Below are experts of layer 5 (counted from 0) of a mixture-of-experts language model. Rows are named router (the router's row for the expert), gate (a neuron's input weights, with its number), up (a neuron's input weights, with its number) and show model dimensions 160-191. Each number is 500 + 40 x the weight over its row's rms, rounded and kept within 0 to 999. Numbers have three digits each.
After each expert's rows: a language model's description of what the expert responds to. This comes from a sample of Wikipedia text that the model never trained on.

# expert 2
router:555490480518534545479553533443546539431443565553506434552576441443507468529466569472465466463521
gate0:514500456491525447475445491537524430429526528520561534423508533446477469557497523526521455528446
up0:507415534496530410540517566569468604509505564501535602502477531566536487476485482454480443448499
gate1:477461520481483588495497523532519512539465551500530462542486487452466476502491521515483538489549
up1:438525553430420532580429444473531446531605474483556529491537539473557448463498516498496501477560
gate2:526485436479500530513539513544410541474480485476510493559514457546538485492548529488545517440487
up2:477469504469423480510535461456563505431477520535403519517493511531482523492514575549585509505460
gate3:510434498535444531548511519540560470546521529584472493460458569417438514468499451491513544455563
up3:507566471547500488477499499459551564527504495575473582408446492514468461501434463531510516514487
gate4:571490504536544469472471429520436607460507510364458534447549549434457467476561430500479509424482
up4:447431533506490490480471491510465512523488527517541480475540492468425448450497524487530424482463
gate5:491492477474527531518502535589458501494520575521471527540450550450513472498525483501520419488564
up5:605544460496542445449494544477406481456576535509496552524449539523571536415539504471523527491519
gate6:557511559478567504477479569584482400489489515573504538500442524515508503564494532467514526492506
up6:521527517480494493511584523495537532450496521495488452595506538484532546496473503486576490514497
gate7:451440499495539503478456450571542520427484518462561477500434538499569513515434551501466533508555
up7:507471503550489583569523441493546529441521492537462414549496568549535445575460496507477546481526
gate8:500486478487518553472449575483434500405541503448516514517480448519440521453597454443464538483504
up8:626491479439484493456506551395515512492527490503508562434504504503514528536419500497480495583485
gate9:490496449557481568487545470514533515512492483451554450473481459575465509508479457505555553514531
up9:519496484558500445552475491517581492524463452501456494533562469542559475493505543551556524526525
gate10:457522519487467446531478488546412504559470447504473491544482387545553497442506531477482560490519
up10:587525548538486517591528581617536490460578554516593528524431492452520479529549491508486517519462
gate11:506522574479442406452495469501462557565464513486578528579488538492511555489543460572483449534492
up11:527490512485403505453525505566505461460456480545483505567509503536510385516551542510490441438529
gate12:454439471536466518576507446544559493512573471456516473517447537583404498525560463565577569392555
up12:485566441507510503572471482508516538523482446510465445506537529535456511440512529574505537570497
gate13:431511471445484478489468419501492497487531471415493496571473449530508495455519471444567457459514
up13:537431497519525406477520482539471473513459492486493506522483579498478512488509550481493501485481
gate14:463466514527497460486532474461499467415559519498521519539469490534567552522468512450537577506502
up14:535503529488503483546508512556470555447474511476563482571531572453505542465495485436470494537490
gate15:442518529488438464517566435575471537480388468531503530525508587477386510542562558460538489465485
up15:593532572485500499512541477514486516488494462604462529520493516463505531453597517492500468486510
gate16:505490496518456494429530489554460493534500469500472482447473568481467539563442512512388490480522
up16:505508534455487531523525555495500482457510495565496425496444539507424558429454466476472506522481
gate17:502499497535494407444468496473422493503551561590509509528500537515544486483508489466472522563530
up17:526485521496490509488490521445523534459551527580500465452519448492484525527479429488568475524440
gate18:460418495498509477521523484483430487564490434505466484541487553442586526474552525465496489407521
up18:459523465498520481534542446509480486468391469465561562526433485489497529519482507446472463585443
gate19:470520496532469476429500521484503604490526482521469444465599496413457510459436579461477518507539
up19:530539536501491575521489554443525467497530470488494472436482439570509561500533440512544469542558
gate20:527442490508516475464529480428512498528589476478524497546486511517493525454558520481482499529572
up20:513519525547471466569489500430394524407518471431474451443524555545570463475460475507523494512464
gate21:490525478447513444500483518479485544456514494540496471450504480523447450580564475475434504517475
up21:470442489504498412549512569507495479488544524549532455504515542495462508517471443510533477541543
gate22:466480514602486541488514499553546523489571461491439551517525478487556580557518510466456473532485
up22:443516459515536534516487566500497480500504473503495498519516473511478461548511462447411495520478
gate23:537546394543562508458413451494507486480466517495470506566444513399443523477534472539517527467491
up23:472555551478480518461529522475479415530495479520540550476549557507537494491602516483541456554513
gate24:430479504525449473465513492479484471427534527504416526502463558510507433613512496472519510423457
up24:471456476494471520466474488457484501469533523507534477543463516475509425551494519465519480475528
gate25:510444579527511523494516539462481537455499502501551500461524497574499522493511511489492509512519
up25:504517445516486526532536514511562450414492451391578491500496587473545586523525423551469493479503
gate26:504501501430504514548471517443455473519456505506492514516515539460477455567482454494557502489461
up26:434457549448510379566502539421449505443395508596480525554567509511479530462501495491480468503512
gate27:433506514441482512502487508509492431535505466544512544477539466529503463513525459444543453556500
up27:430507558520495629435546448558444527451508445441492436489618556478506502480449535557523516456547
gate28:452534566512537514547516504560459488551501471514489488380546453558538452634517482491514483546494
up28:448533416502463527486534465525466445633420494523496483533466487446581525504533530514445451459451
gate29:498463478550539569473533454481532534515519519526472453437517474458495576467507543534547484480501
up29:592468531527506510548588444455519543515492501547536491511505507485494554473498523530480479540510
gate30:525439516468586547508544502498483409543526497527516531503475496468570550551528464542509492522467
up30:517588532461530468458497577545553479514529491482495462473527495422546530403527511526450421530502
gate31:548482463527479504438521505478520502512575539469534458480505549478499484441537465570495523566476
up31:462474498476484565571481517517496499483542514515508502508521552506474530523460504494458577431450
gate32:563496514494449517537450526521463445463527549478501565445473570455508602510518481499514504546499
up32:491513514477494542536526509510540515446521547499564591499473571424497528420499516525522592459459
gate33:497491543473492447513487559457502501480399438491575471501511474483455497478525401452508473557487
up33:434564470503523526473504517427550476494532543473540456396529436491418521438584557546490505463531
gate34:484496510513473492535493491523514523493539530490534610443497485543530547494490510465512425462477
up34:539495579533476442540459483516497550498545500450499477455464453451464459554471463471498506514592
gate35:450499512477534547475515513526515512517494529466537542472470501584529520506540491517489475508491
up35:448488586494499501427478477468480490553577453512516513450468538537510480526515457467439533515481
Description: Ends of proper nouns and years in lists and tables, often before commas, e.g. Pakistan, Chile, MF, 200x, closing parentheses.

# expert 21
router:588514478526522456529558481427485597551455561547465477521484469499548449455505533485524469499510
gate0:489493499507487545517440497438479542542501446443437487473456514526490512545479393562531518432499
up0:497513495519556539559445496515497500496457510519574464478509451480496482471574430513502495437514
gate1:503487461470492485462473387537457469398487561508459479489470434502486575480436525508416538593522
up1:535535471508521493538565551497484462603454419493541435477466503500486466480487457554559523458483
gate2:491542458518474447489557558451575550513528481471543456493470495520535442470536508605542539457510
up2:489461547487500523460468526581536499462451431517458453496501494536465519578496529470534442594505
gate3:457502552505477489619540475441524465498472589497431569536514444465480474608530464470461449468503
up3:526535509528487581633456483482457516500504464500464435605563474548516566468506602497555523494496
gate4:392551438451569527441541546541502435533543476516583420447469547507525474460507468486565476563491
up4:460510480424514557514479454489498516533497494520493507452486519520481528525438468530501532478500
gate5:522562497497442550477525450467451460483479499535592488429492486547517514477499402526548503514525
up5:475547456452523474513511596471468462561518517553486494500503560496452466533579545474514470575508
gate6:469517514445493492493586484491441545522546538465516531489519465543496457573500518412515524545540
up6:517497452477527520543558500513503495489438508427543551557543499508538458500519556453522470473519
gate7:484467491482509502577442415526490488515467487501585448483470459556489525453503499547406434543485
up7:484524454466592497436466535485496554524430521445443546517536457523456468479518469557551560464482
gate8:491498503537534512428520580576524492544579447520538547496522515504536539497525508479584566569559
up8:479423479524522426476496520477458465531545502524502498418568508449571528467538471450497525524423
gate9:543500464510504507493498537521384461453471516491530528475484527508450580550543488514509488524455
up9:512401537543539481505504455495495560469486531483514502553448473461518522570503419554424558569443
gate10:473415453530477453548508503506531514551477447577474505497442427530517502534477497489495489598499
up10:445465452527570457481503528510509570442536503535498526506500556479457616537496500471520467496502
gate11:498508484548475425541441535570527578509540499519461520441540468570527538419521462515498531520523
up11:475522468523511536491528533499475421496546513435543525444478502493515460436445583468571472528505
gate12:482495483462472514436485505518424471531459419491407560463524566459454502443473529516484504495463
up12:507458462494508509429535431485514435566500526523501525558512517532483459540517528463501465502489
gate13:461489532501571525544531497473458465511490455525370467528455487494509510448482596440489431531484
up13:544498554566487481437523528436491492501492548546582472475553456382529532513546542488461513540512
gate14:509452504500500518475516559512511509536508433473488599486529509525509524475438537546589508469530
up14:485543479490514486387535523500462583538523447535502505484485531547542442524552519504489457535435
gate15:532519468497465534466486472550486509552460530498478508465519516495559550492568465426525476524571
up15:461493532456410485510501491545576506481551543483511469435526524467585523495537579492471466520473
gate16:542530465481479464590496522547497527464466457448487503500470525495448515474492445524490520454468
up16:463485502516455476578495505463515479517513589539539518502487493556463516511473562426473521515472
gate17:542464430497537549562460502561494588573501472490518484468565494509520480521582434511485507425517
up17:470495493425514544500517487511452549464440483468532524546463520433418520465535482490563446583536
gate18:557462497477501483404504497533491489505541510441537576441469535481480550534469552479488511431499
up18:505437547459489451426468457505502492512436498520545477511534444451451435500501530408542554441444
gate19:463477492538530517518493479479466463541449516430496424485479474474484438539518559537496478480549
up19:505403513601550496548534453441478458456481555513448513561460441453512484526499507482467450466510
gate20:482503505528462504486515491521446533527467458506451498464525588483436512462512499466481559478502
up20:497484515515524492485497474530577534594468581575491532477522542448523453537487504550466432547565
gate21:507529482436461456499533422548495584492486423471497518502501561508465547463521432522467471525545
up21:496572480501471509515508519551534476513478472478474503409507481508497517538443496507556494508551
gate22:508413530526509479487556527550521520482525519551573525493507507449513512522501481553481555520519
up22:490447501453518514461546537490534520517498435500489454534542506522540546556515489422545486490471
gate23:518456550501576525521542461528454507515543486486481520470509516477566535515436524545555504473481
up23:478460473444458445396531476483508512498604461511431454541508472438515510492581550517420503471492
gate24:487523429523438534505539488495546530525467511459586467470472462446538479469578482513543537498543
up24:460450515519487503575478540482546514516459463460541523498544480500455519558476534464481481520517
gate25:465579493513481468482429549492501447471431540516489488521515496499491490382557533527491547496502
up25:570423548480421544499503542550476441511480467488465553518485507489502520501475476536483520500439
gate26:505476443453435509503488550537552437522494502523577484453490489434445461543475534632483466505447
up26:508476495539548472516444506546542549501482491511493467514506476490485539520507484577462533496579
gate27:502516501500480547571450515453469474456477498478522538468529507569496490522561460526458498497541
up27:436578467425502509474455569477514498494511451514609493474488550420456452504504464488473467553556
gate28:387518386481528492527451460403469498577531528475548433452529444491526527520505524498455528499492
up28:504533511581522453472558530493467516422417562504476405555517469447439548565503507483407435587569
gate29:510488541529579493428545535512557474527449419467498438491452520532508466481574582470449485512539
up29:407568475501571538499504471515518433485473537496498489460442562492488529577556533482526479537523
gate30:435559442439526510521428465412514499538444512524487480516477474525481491501470533482492488520447
up30:480473498486548473457492481503508493517556503417534552448498506454506568471417501467575537528513
gate31:540553511518508492539466519538488495503519527480490522529562557486518498402515516544476503436581
up31:485526538560449498445519537467532476486492488513540528452433513566550539497524479512510458502499
gate32:465547545357490538587518477411469549534434472504490509487554569471457478435503496476545494465443
up32:512534469436501447549532554508532465468497574454477481516492451468496461523578550489529459415525
gate33:487464541475517571486500527524457535431401422548470430519478483423490466517575577451461465555505
up33:516481431512339520575477479581521512500414508579520491433424500481544469597518451472405539434503
gate34:527486551456465489428493514496440514491465527570449438512558511550537535587513513495436508457509
up34:501452463489481524585527464435531513499496500499560518505456465509503581476559563516503502501489
gate35:558433451443486518521554542462488523474522466506458484441489416527463455512555545493494567460497
up35:530528555528537575513430560428536539442470583485477514517432473557492529477518417552468517510471
Description: Line-initial hyphen bullets and pipes opening infobox fields, list items and table rows, plus coordinate marks, section equals signs, See.

# expert 3
router:555498487535530532503564553438542528439438558550506440558574436443488457527468548461446460460513
gate0:563457490464484496488467516587525514493531458517438518563505539458492487481432493463526533521506
up0:486523554575496582512521509377506424541487481520521539456494519522570464535504512503538517465536
gate1:534453472502442566552447537529617433516609486530528522542440480458497433511479510541446452514482
up1:450490548462569540518526473533453551480416471537457461514515545441435526510498443520480534364483
gate2:543498489547403530541471477517528518512486384485446544460462526461448479510548466435412516573513
up2:498422529552501490447501442532487521509464499562415480458454482529477536571526501520446433484514
gate3:431505522482448542543515513497431479534509475529466501450470562543452446458510452488570490546468
up3:529468442509565394504515472492638419478477505491475535441567479427506447547551556536498548534500
gate4:515509516528529458506481523465441595506512408508509486469492586505494548502456586477521447496590
up4:501463537466537483513478565448529460493519499478504501445463448498420515452499474490560541470486
gate5:489452502482556583542492558525450534548527499494510529499519471568486504464515508484479555480483
up5:490506544540452540569524502451486446506491615473547471476482475531560529522472478482422477490495
gate6:492434525404520437477498576508473491506530527484446504432554544533517565543521486505590486543442
up6:474538508494437434533468516523529509536499490435554549508434413533484469520527571503474544507566
gate7:504481508520452515526461500439518518508507560500540481509423473512478491494442542489488511439481
up7:512460442494493476523467486477454536524435522536523468558539486473541524430489509497579534519411
gate8:489475426521498563512447494478500506429454488574497466557494499421566506436488484442495490561489
up8:525543446458479466528489546471507451481516498465517455522509499461496547555494446483449527506505
gate9:476476590516470495386500494511512510574521536531448531538470514428486486523492478557493614522454
up9:517393494536469547438512444447570507501485517476539487407543474469510503484502530482486437446480
gate10:449451566454505501629512479455467577457579517507504526489469494469494486506504452583533563442504
up10:550432509450442513445470542541451452458476551524511507542566497522525513531465508541491423560484
gate11:515493527485450472452500581524504478490540398466438540497484490468549496561516531481491488503620
up11:552448529491467489483539548453567506527523499476478451383497524525457518434479567511541424570480
gate12:434463512531431479523517470498398496545468502496519520455470525517534502527474482425499456507466
up12:451520507555567499457476547525484493403548505490559457437540520538500464564496459485494470529487
gate13:492445502518464552510457481563499614467456563511497501548553563511492520479494514492456528558574
up13:514522589476497473494464462413496537456576455444529456477469528503481495501530488560446582489480
gate14:488414457511501475459504546535379504457447508541533469468448459555450502480497491528544432586520
up14:474518394468514474606517480525372413591505517522500484512487524484485539501497492521489447496427
gate15:509456483520431483462527488518530490525569513506547599532450507443484515535552481484548528435495
up15:498502574535485494513466515537493532553488451403513477470494501499456557554473468560554469487432
gate16:487493474436515485600523481506512476485527466448557479496471573520500507404521499439467534466543
up16:479529436524535477532492524486460574521535440510523514496490400483511449417549483479509499519480
gate17:459506498525389447460509458625458385496532431514490482518499514472464450517480462470532481527484
up17:514499456509465490532487566473518556468555523502566522461545551439497532540492482534477455521462
gate18:469475483571480532493420560438484490518529515473426538479459532476483444498513404537499499499464
up18:528539514507538526500460499448530463541522445518541550530437445544416541472559551496564556364499
gate19:502455469460524548518548518436547500454473537551496522404455551529507552499534552503414447537520
up19:502555500511605498470476471504518510509514457577520510423540504421507518521565590580516566534492
gate20:523482402465529430501517526499498498481519490523482529485502520484468482447574513504495570483484
up20:530579511500489477552420444453484518530533529523441430511519511588476484439438567509540454490450
gate21:566506536453493539490508536540555451464537508472482536545567491470556481456508455548452512477431
up21:541464522443521466506439587474480477477450500505518474488490460479492533472506501502483491547461
gate22:547469532494548483479525521523482507502504480548467475522461488513466481500559525392509464443500
up22:451542517459477529488527499524486584502536462482444554483529472515469522503472520499597486444429
gate23:486473500514495553482489528530509555493557606570515486520409484551486534500547555431559435556550
up23:501512466504505469489473456545431479465448529534557484530506479488552421507479454587410449485546
gate24:528516469513412465506479491526447500493461498584554420486515537466459492557476486487450575540504
up24:520549518567521488488558459449573497529480501491552448534467510430504472504516450509556575458457
gate25:508514471499492447475486441508480488444512467547493559490501464538484536433562540453564567500544
up25:611444550561473456509491488473498566548435513506524471485506549486510492574478453540498460459489
gate26:404449436573455517488537477465533456443560447526472534513491467526437568473481543489501601477456
up26:497497469552497526454538511488535454520549528575468481511480501498421438532583597457495489557507
gate27:567487451509508521470486445490465564556566530545479444522426440436534461504456465488520468521543
up27:473531445463538488535471607536447491512483516519514554492523548507508514487469433521461510521527
gate28:513442484510495462524458483592548509397478555585513607508487486508533585532532518532502544505569
up28:489486490529471570507503570575548477483535467528535448571482574548530536501528535570482509490438
gate29:519552494604499495560480528518441493442500464537468576458439514535501531518513547441500536470471
up29:488583436559476588475536549516514472465488533496497457438458505486481492604507520572504470462526
gate30:565478500484501499495466485461479481534507520466509488564456548513501499515501502574535506550473
up30:503503494524513466523480495597516464448419533474519556484461514472499467583502559564468557459487
gate31:525513521508526528456524495492483513490434557530487492493491522516439558505476488550497557559613
up31:538529575471488509503502510505550503574511478543546563501515523556463474553489446463550509449531
gate32:461504463459490472487485477522425475500485477473485455490511477546460516482525503553467534485457
up32:525440551599541590471518532507536420515466430444406452499522514509570464504484526450553513517552
gate33:425604514510457482560503520449457466576480525473520506505424515459408495454446420515534580511573
up33:515446480444450532542518503571518514487502456545482513491521496503487538533509514492538476435445
gate34:498473519464414466471476476600533465438568446497361550504494524558488430513463462491484548544551
up34:515523509478523494444551503610492525506517500500506485554501551518548482535440562408487519553468
gate35:485527526468468547476471565439519535535476553541510451564546523493536477530521444517570505614499
up35:503508493477546508543452464496582529537529542527464496524479537479459543571440459476614452537471
Description: Years, dates, blank table cells and Latin species-name pieces in lists, taxonomy entries and tables, plus words like during, was, in.

# expert 4
router:549482496537527520486552547429535547454431561528514457549582460424498455538457570478454468474501
gate0:529468431485484465497497486537541443524526526476459503423441441523464482437490511530495450491467
up0:530478490532533547555523477500518484471537550443512544546520441432476475483538487526516457477419
gate1:451517517464468489569497512468515498495493468436434513516504543482508495502456439513520398516422
up1:459416541475515510494485505548443527545525495499472553474508482485405503413469454558457515483484
gate2:450481463504511476462505477509493564492475543605512553491471524531453527444465475499503562602490
up2:495462570486552445535516499483530552541466516464489534494543574471425528505516477479491559490472
gate3:547516545545478494488528481500555465499493505519482546461511538417530490549594540509457578529499
up3:528522539577450477520585490458515545480492662523517469490455540473496481492485470460503484505507
gate4:462506492534470455543494532484450587474517489495493516483466540518473458496487505470503466495508
up4:470574576572524496511475508449487560492529448504506466509569521456427500529559481510450430531556
gate5:473523515554503476431546462506434533495376493503459528526482557476514543530525539462536529478471
up5:512480496570497508500530466472406547483569425476557502544484431514468471521415432514543450497516
gate6:436516562470587548456493457475542557510498543443487579490500490473484545472555425521482426509485
up6:569477481514455509559537581522417545457455416480512489539539453557588530563469479512511505466489
gate7:496471457476521473520447524555514498570490551456541397518543505552570513487532539550469542561434
up7:496460484498509513469466468470437410546584441499427507526497558580451544479447544485550519535496
gate8:482523504470431547495491577488507532511448462463504567561512485497550429466455444528543512551495
up8:464544481466453462474569582494515515441555526561476514505522484480496516448516516435499533465518
gate9:467493534463512548514476535514463517509517422469439474501532433489450614538526478524529563505425
up9:532481450530514387498467528466504481499603524421505521544549600489486480455437503423478482550510
gate10:484519525473515562504566523525552589525549493450506544507527483496452476510556437477483471502572
up10:519521456448487466500476489487488418468499505499552513529502523518521484474494454503455526531500
gate11:472503523508554533539463490578465457517500490448448547515479519478523490419466540559540519475460
up11:532464513532534486523519517547477514514526519528433508541529542499488534563501418525475448467544
gate12:481490501508462556433465484575467524529469435534498524460545515531550480492495489467484455483502
up12:429482478489505437484463496506480494485478542507518509541555553458464562552491510554521524489444
gate13:483486536507478551508472509559523454497523529530456443538418514489551525512479461501474449433479
up13:430432530559516582485471471525507508482475520508466542484498472543553490463460470565530522513436
gate14:455523506513482492539526518531448531515523524493551497475518539482478480607474476522525525527552
up14:496454466496507442536468485550554553526483464549528500482470556433505525541484510422549543577468
gate15:508491575518480559509510586532489383508507494531448535507465580531527522415507482526464486557509
up15:496495472482529501483495523482542487588518547448482506556461491410458507442457502567459573531491
gate16:454484471530509530482428502580483500538543491476571507484485436553569438496431546516544476583460
up16:480499516484531512451473570499524558490550521563469553585513477481488458567458524468480521539546
gate17:483521499488554449474487481491583486550493525510544572479535445621522582439475435564531448574463
up17:566429531487559532470440515536531495442504525524498508530588467557455458489479512412469492458464
gate18:480523546532464535512534442446459476555526460519423533574575479513434473485480525481517473498418
up18:501451474514460516547474486550456470490531511516500549534486524488578509487522458438549489531462
gate19:463485461497483490528485503542515511526516548461567521532542534460536494515513557486491535516490
up19:532535451549486520455593493511539459486419525451451516491554581505495487475502516452515536455512
gate20:534497489509440533517513441542520555459500510458481538506485535459508471508569525474563559556577
up20:527473505535467496510454514535540559488498559440597539444550530515478496532614507511523574466486
gate21:468523467448418447478440473472546473468496491464539497435495524474501558531476509499545553545497
up21:453515536479467489484479495549475451514455539469450471420477516517439491542519601561485532507446
gate22:506467509484484498555565519466516475413571461564492529503476502441530514520532528546475557588534
up22:483521495483412487490503471510407501555486557559515431566456461525529544507540500432473418569520
gate23:461543464534513472486461439513511505444509599517469474521450522487565482535519517530515484482475
up23:470456505481495432418511517388500502553491536532589549434508521545485504517506492495509501508504
gate24:498455447507424527483476533524456513450518497526547543498456522500470494582473539596425607452532
up24:544472439471489497536514490523443484517466508513518497529451554581575492431471480541464473487405
gate25:459522576524490424527495470506496539426558456524525539536469529479529469499488440546456489528480
up25:439531546454485377407507510561488476540547479442475531481512489513564459459498399503527523527532
gate26:409506543494462484526474467480479444594525534492495565490475509475524502488504469531519460458440
up26:512454511452501531489501482492510518459460490488388529468515481486543492503508463469587508479466
gate27:545497569451487492517532484495487503567501471485463573470513487532493484476493493534487495444561
up27:545436484511509565508523489523526479481546515543538474482487537507454573513549517568477613504477
gate28:509519512478504440439483470560555487528461491557485471493493473418433523506475458577526540474485
up28:492509469548473478445496499541521511453478445502544495532414479542460415574509422478454426531497
gate29:516450501491519462532525558517542534406447539524531413419498519473495537493450467476484514564415
up29:468486551400564514507508484400518507500572423440443447475503440522553564485428557451516508508541
gate30:497521524460444476493496511511464541499515509508596493540540532522518475475567467441577527504548
up30:498496480525476506507538467460519476522555516445556568485516524488453428600488541503512585505533
gate31:507496543510457546439412588437487454486509396463463566415484525488488512477467506452489514466482
up31:506539493523584539557448542459570457548609498550533522520509476496434514547485497502533482596489
gate32:454524438460438460480534489544526468466524542470523473517437478532480465455498519503498505477521
up32:469522585436570529467466516537585518450449530474509536526513527467458518548485516579520444497475
gate33:463520560472516501444523518486504497486554429464514499470550471483554512540432501439451505473513
up33:528517512470503452432546497495453408532490564522526517522434523510472467576488468492551496465463
gate34:443536423454492582390507542536501491541467502540454480506519508501486515477535491518460460450506
up34:453452488484506511494502450573420499483540482494478513496489492480516565441487477519491533414507
gate35:512569516522529537409539453438571488540514435485450551505543512478536510484527528550470537506524
up35:471558479389507517487517484541522482520552469545496535500522507523485550492464462435543479467495
Description: Final digit of years after 200/201/199, especially starting table rows or date ranges (201-3, 200-4–2008), plus some personal names.

# expert 15
router:493529511554567533516540466474559541586526483484501507501492539543518487547465477497481519447467
gate0:465474508532535537530538548478446454479560496480478527459506475503511479477482512483438532490472
up0:451518479509465511491493496523495525441485536531506470496462491530485566526455459525437571499479
gate1:491482494464537457483568483453538457463591550530508487515484470559443546489518491507504412544532
up1:551491502557490502591465457496474459521571515493581453437453491433558459511550501512532495467450
gate2:491544469477511499492556545511453485538453521514519546488472499507535497577514451524505561528528
up2:516472485431458472508547437492476478398462525383499537465547451491507459500485557480578468472519
gate3:554509593458519462487508545506526503436559431437478457493463545482436524467531534436486459573457
up3:505411478456508485460481478597510542478405535474458460569437546486473549550458557483515514508503
gate4:464519554577396431514506501469475476503540453480513530519516506525493507501476513515536449552481
up4:556491482438389489507456487511506530465517490462484532525490497504499507426488503527563496538542
gate5:513463503455412498505548509538558462488486496553570504459472567537530478536498558476547480514507
up5:495472542481458494520485526498594497556495566561499506523487515464582488585459491543518513529440
gate6:546510530477515491509592513516470506509445548526538566485477509467419506471465528465575519502456
up6:486475536497509499437555482468549525497557456510511577458443463491554472461440512491503612485527
gate7:498450516520541490434472523467453490520525508470504497507518462549549503533522515439487555526479
up7:505501492558517566487470452481581486526508550427475553455519460550493510428502485476525533498465
gate8:472526521556502526539434501527576469450618492502530515504441536500506509537482496504556542519538
up8:503599472460511511469467536480427498503518527505475548532488491547494492463577503455566393482449
gate9:511529525492528461470501474471495557407450509469524477506537437507467429502525463485483452479584
up9:453402508542471526532494473496503502593486484459505493436432469476462519535499474434499604580481
gate10:421440481476524523525571355503519537454616527468485457512480567473475536473538478557502435523504
up10:457528507526488523512457491507527476598488487523518499518489474497532480483544488475468487512561
gate11:569498567452497516517515510470516516569503564529454533498463454437458490519522444491521559507553
up11:522505481546526520521524578506481440581563462431426509475557524495530480580504490482545485461478
gate12:500540450494511594507518552508498465476539457477540545558553476457493449495479587509482457562477
up12:485527516511475440450517497415583489541449495574496494555508483477430533557531457511469523525549
gate13:486553566428457485485518452524483491494581447586571490465506414479541534557489513471533470546568
up13:528499490499536445437495502516527553530476487469520484487528533436476468405564408487447627490447
gate14:577554440508497528493476571501433499495478532518447499533527471446497491442509465513551493436514
up14:526579471531490467550479498480509517511563467503494482497522535487528508456477547454526518488484
gate15:456511501502502532561457473530475542466424447511473439554459453591538548417502533429485565471478
up15:499539481468481511475538452488498500535555495436472474578565524503548530475555471463599519554435
gate16:544468524572540499531509425505456538515494526536486567471487498539436524543485479485435448562446
up16:476474440475470498441515527530524505448498548523559504408462456525501513519491537461527467511444
gate17:474545472480519469497468509526530525429481529477593501484422464497480495432495464528536552470490
up17:527505540484467527564475559501410515453502514521503428518478565518513536526493530480488438479468
gate18:527488451483519577586525455503470495482553551497494484544533503565444478494469586492556516475466
up18:452479500546498504540467440554472506492535547529531472472488488509534425484478454424590541536487
gate19:464450499498559487494461461463513514458527570459482510510471488537497579453511515428506501499504
up19:518457380503470518440486474565466513508490577489488487466489517600489405514486476406467470445503
gate20:503457495524469529498504472496528491483575424522455465406553480466460433446510541451518500519594
up20:437461526552523530492486421463532500456503501500490511494442555423513514509489572597561472510470
gate21:455543434512466599461542466597494507490475402572538499469531523503533473493502514479399515471535
up21:491563498558495571513573445474478449486481471497521459543514495524555482546459495507544482508481
gate22:509565551504528491508478498492490450541463451549460501414471435515503502526521426505453578561544
up22:514532504423491505534504480558513526582467483502460535500528519515474559503531600524500526558429
gate23:507504429486470491435432595474462555534483533421487498504502532528468527543532559508536504440491
up23:506451515478510478568542573471569506508510502546507584484460452499527503517474479480507516532452
gate24:451467493551477460448410425530505513547427520513551555524565483441508512537474488514421467526563
up24:558447562483541461484503517488528501457500425488495540534503563521507539514564516516471541472586
gate25:520482493440576476567493545490515524399423495543329444539505570497453429488537528502472495441528
up25:502565449487482551499513417590524441498508497445555469516523508512512427519534509523477451415465
gate26:521517517508557543494480487509463566519596472567454522462536486511489461485504490561550530546493
up26:475466520480467526573525461457502528415525480533500517530553448428434512562554518487491509542517
gate27:506534537453467513539575443541459482544522521501494491506475543478470539534517501404567468485502
up27:502462501475464481538475417493493539504490492530469548501482545429552516619524508429501502507501
gate28:444496547421542497432539435482482522542552491537470557539494448504479426492504464512516396500560
up28:489484524483493471482505543507473476556483518431479506491519529500499426448516489483460510549491
gate29:528546531485481543481515400452434489441467522523513480441453414514431491520520541489556507496582
up29:466525498520545527598505537472559442481502440527574526470506511460526512438472502537587460436511
gate30:524505461522532539438489506505468429512501460527556533490544608413566483404491585491494557517506
up30:543421489539402457466435518477532564533523454482471496510508455470536526555468530430515532538496
gate31:440474464520498484520552469500471453492490476463469501577467424551531487503495454560470483481495
up31:479522497548574505553492496476455516505479570568518458475521483470555496517442536511463500508483
gate32:477503537484539478497532458443505594472508485532554437436410531495461601477556527532478457504605
up32:523477455538483515486510463480544519522480416485575454450502470515504549450463544566492476573519
gate33:448550501529470446451522409509497527433523429514503469502439427421504555537524449531477478450508
up33:466529547476497443502547527475534456543527526457519442550459475530533473447537540580556533547505
gate34:626540568469395499496527439552489446538505515511503464545480480450555510519446468462530494543480
up34:458505511491508522518538552508508498562587517499551483455443521448513424540513460545478491470542
gate35:541481472538509559474580401476477483515512613559539547546549525487477468508484566519439502511552
up35:452476529499530450527491560448522569531510433472480467522448467498503466582416404416483535418430
Description: Nouns after prepositions in set phrases and time expressions, such as in time, at all, in order, in terms, last year, that day.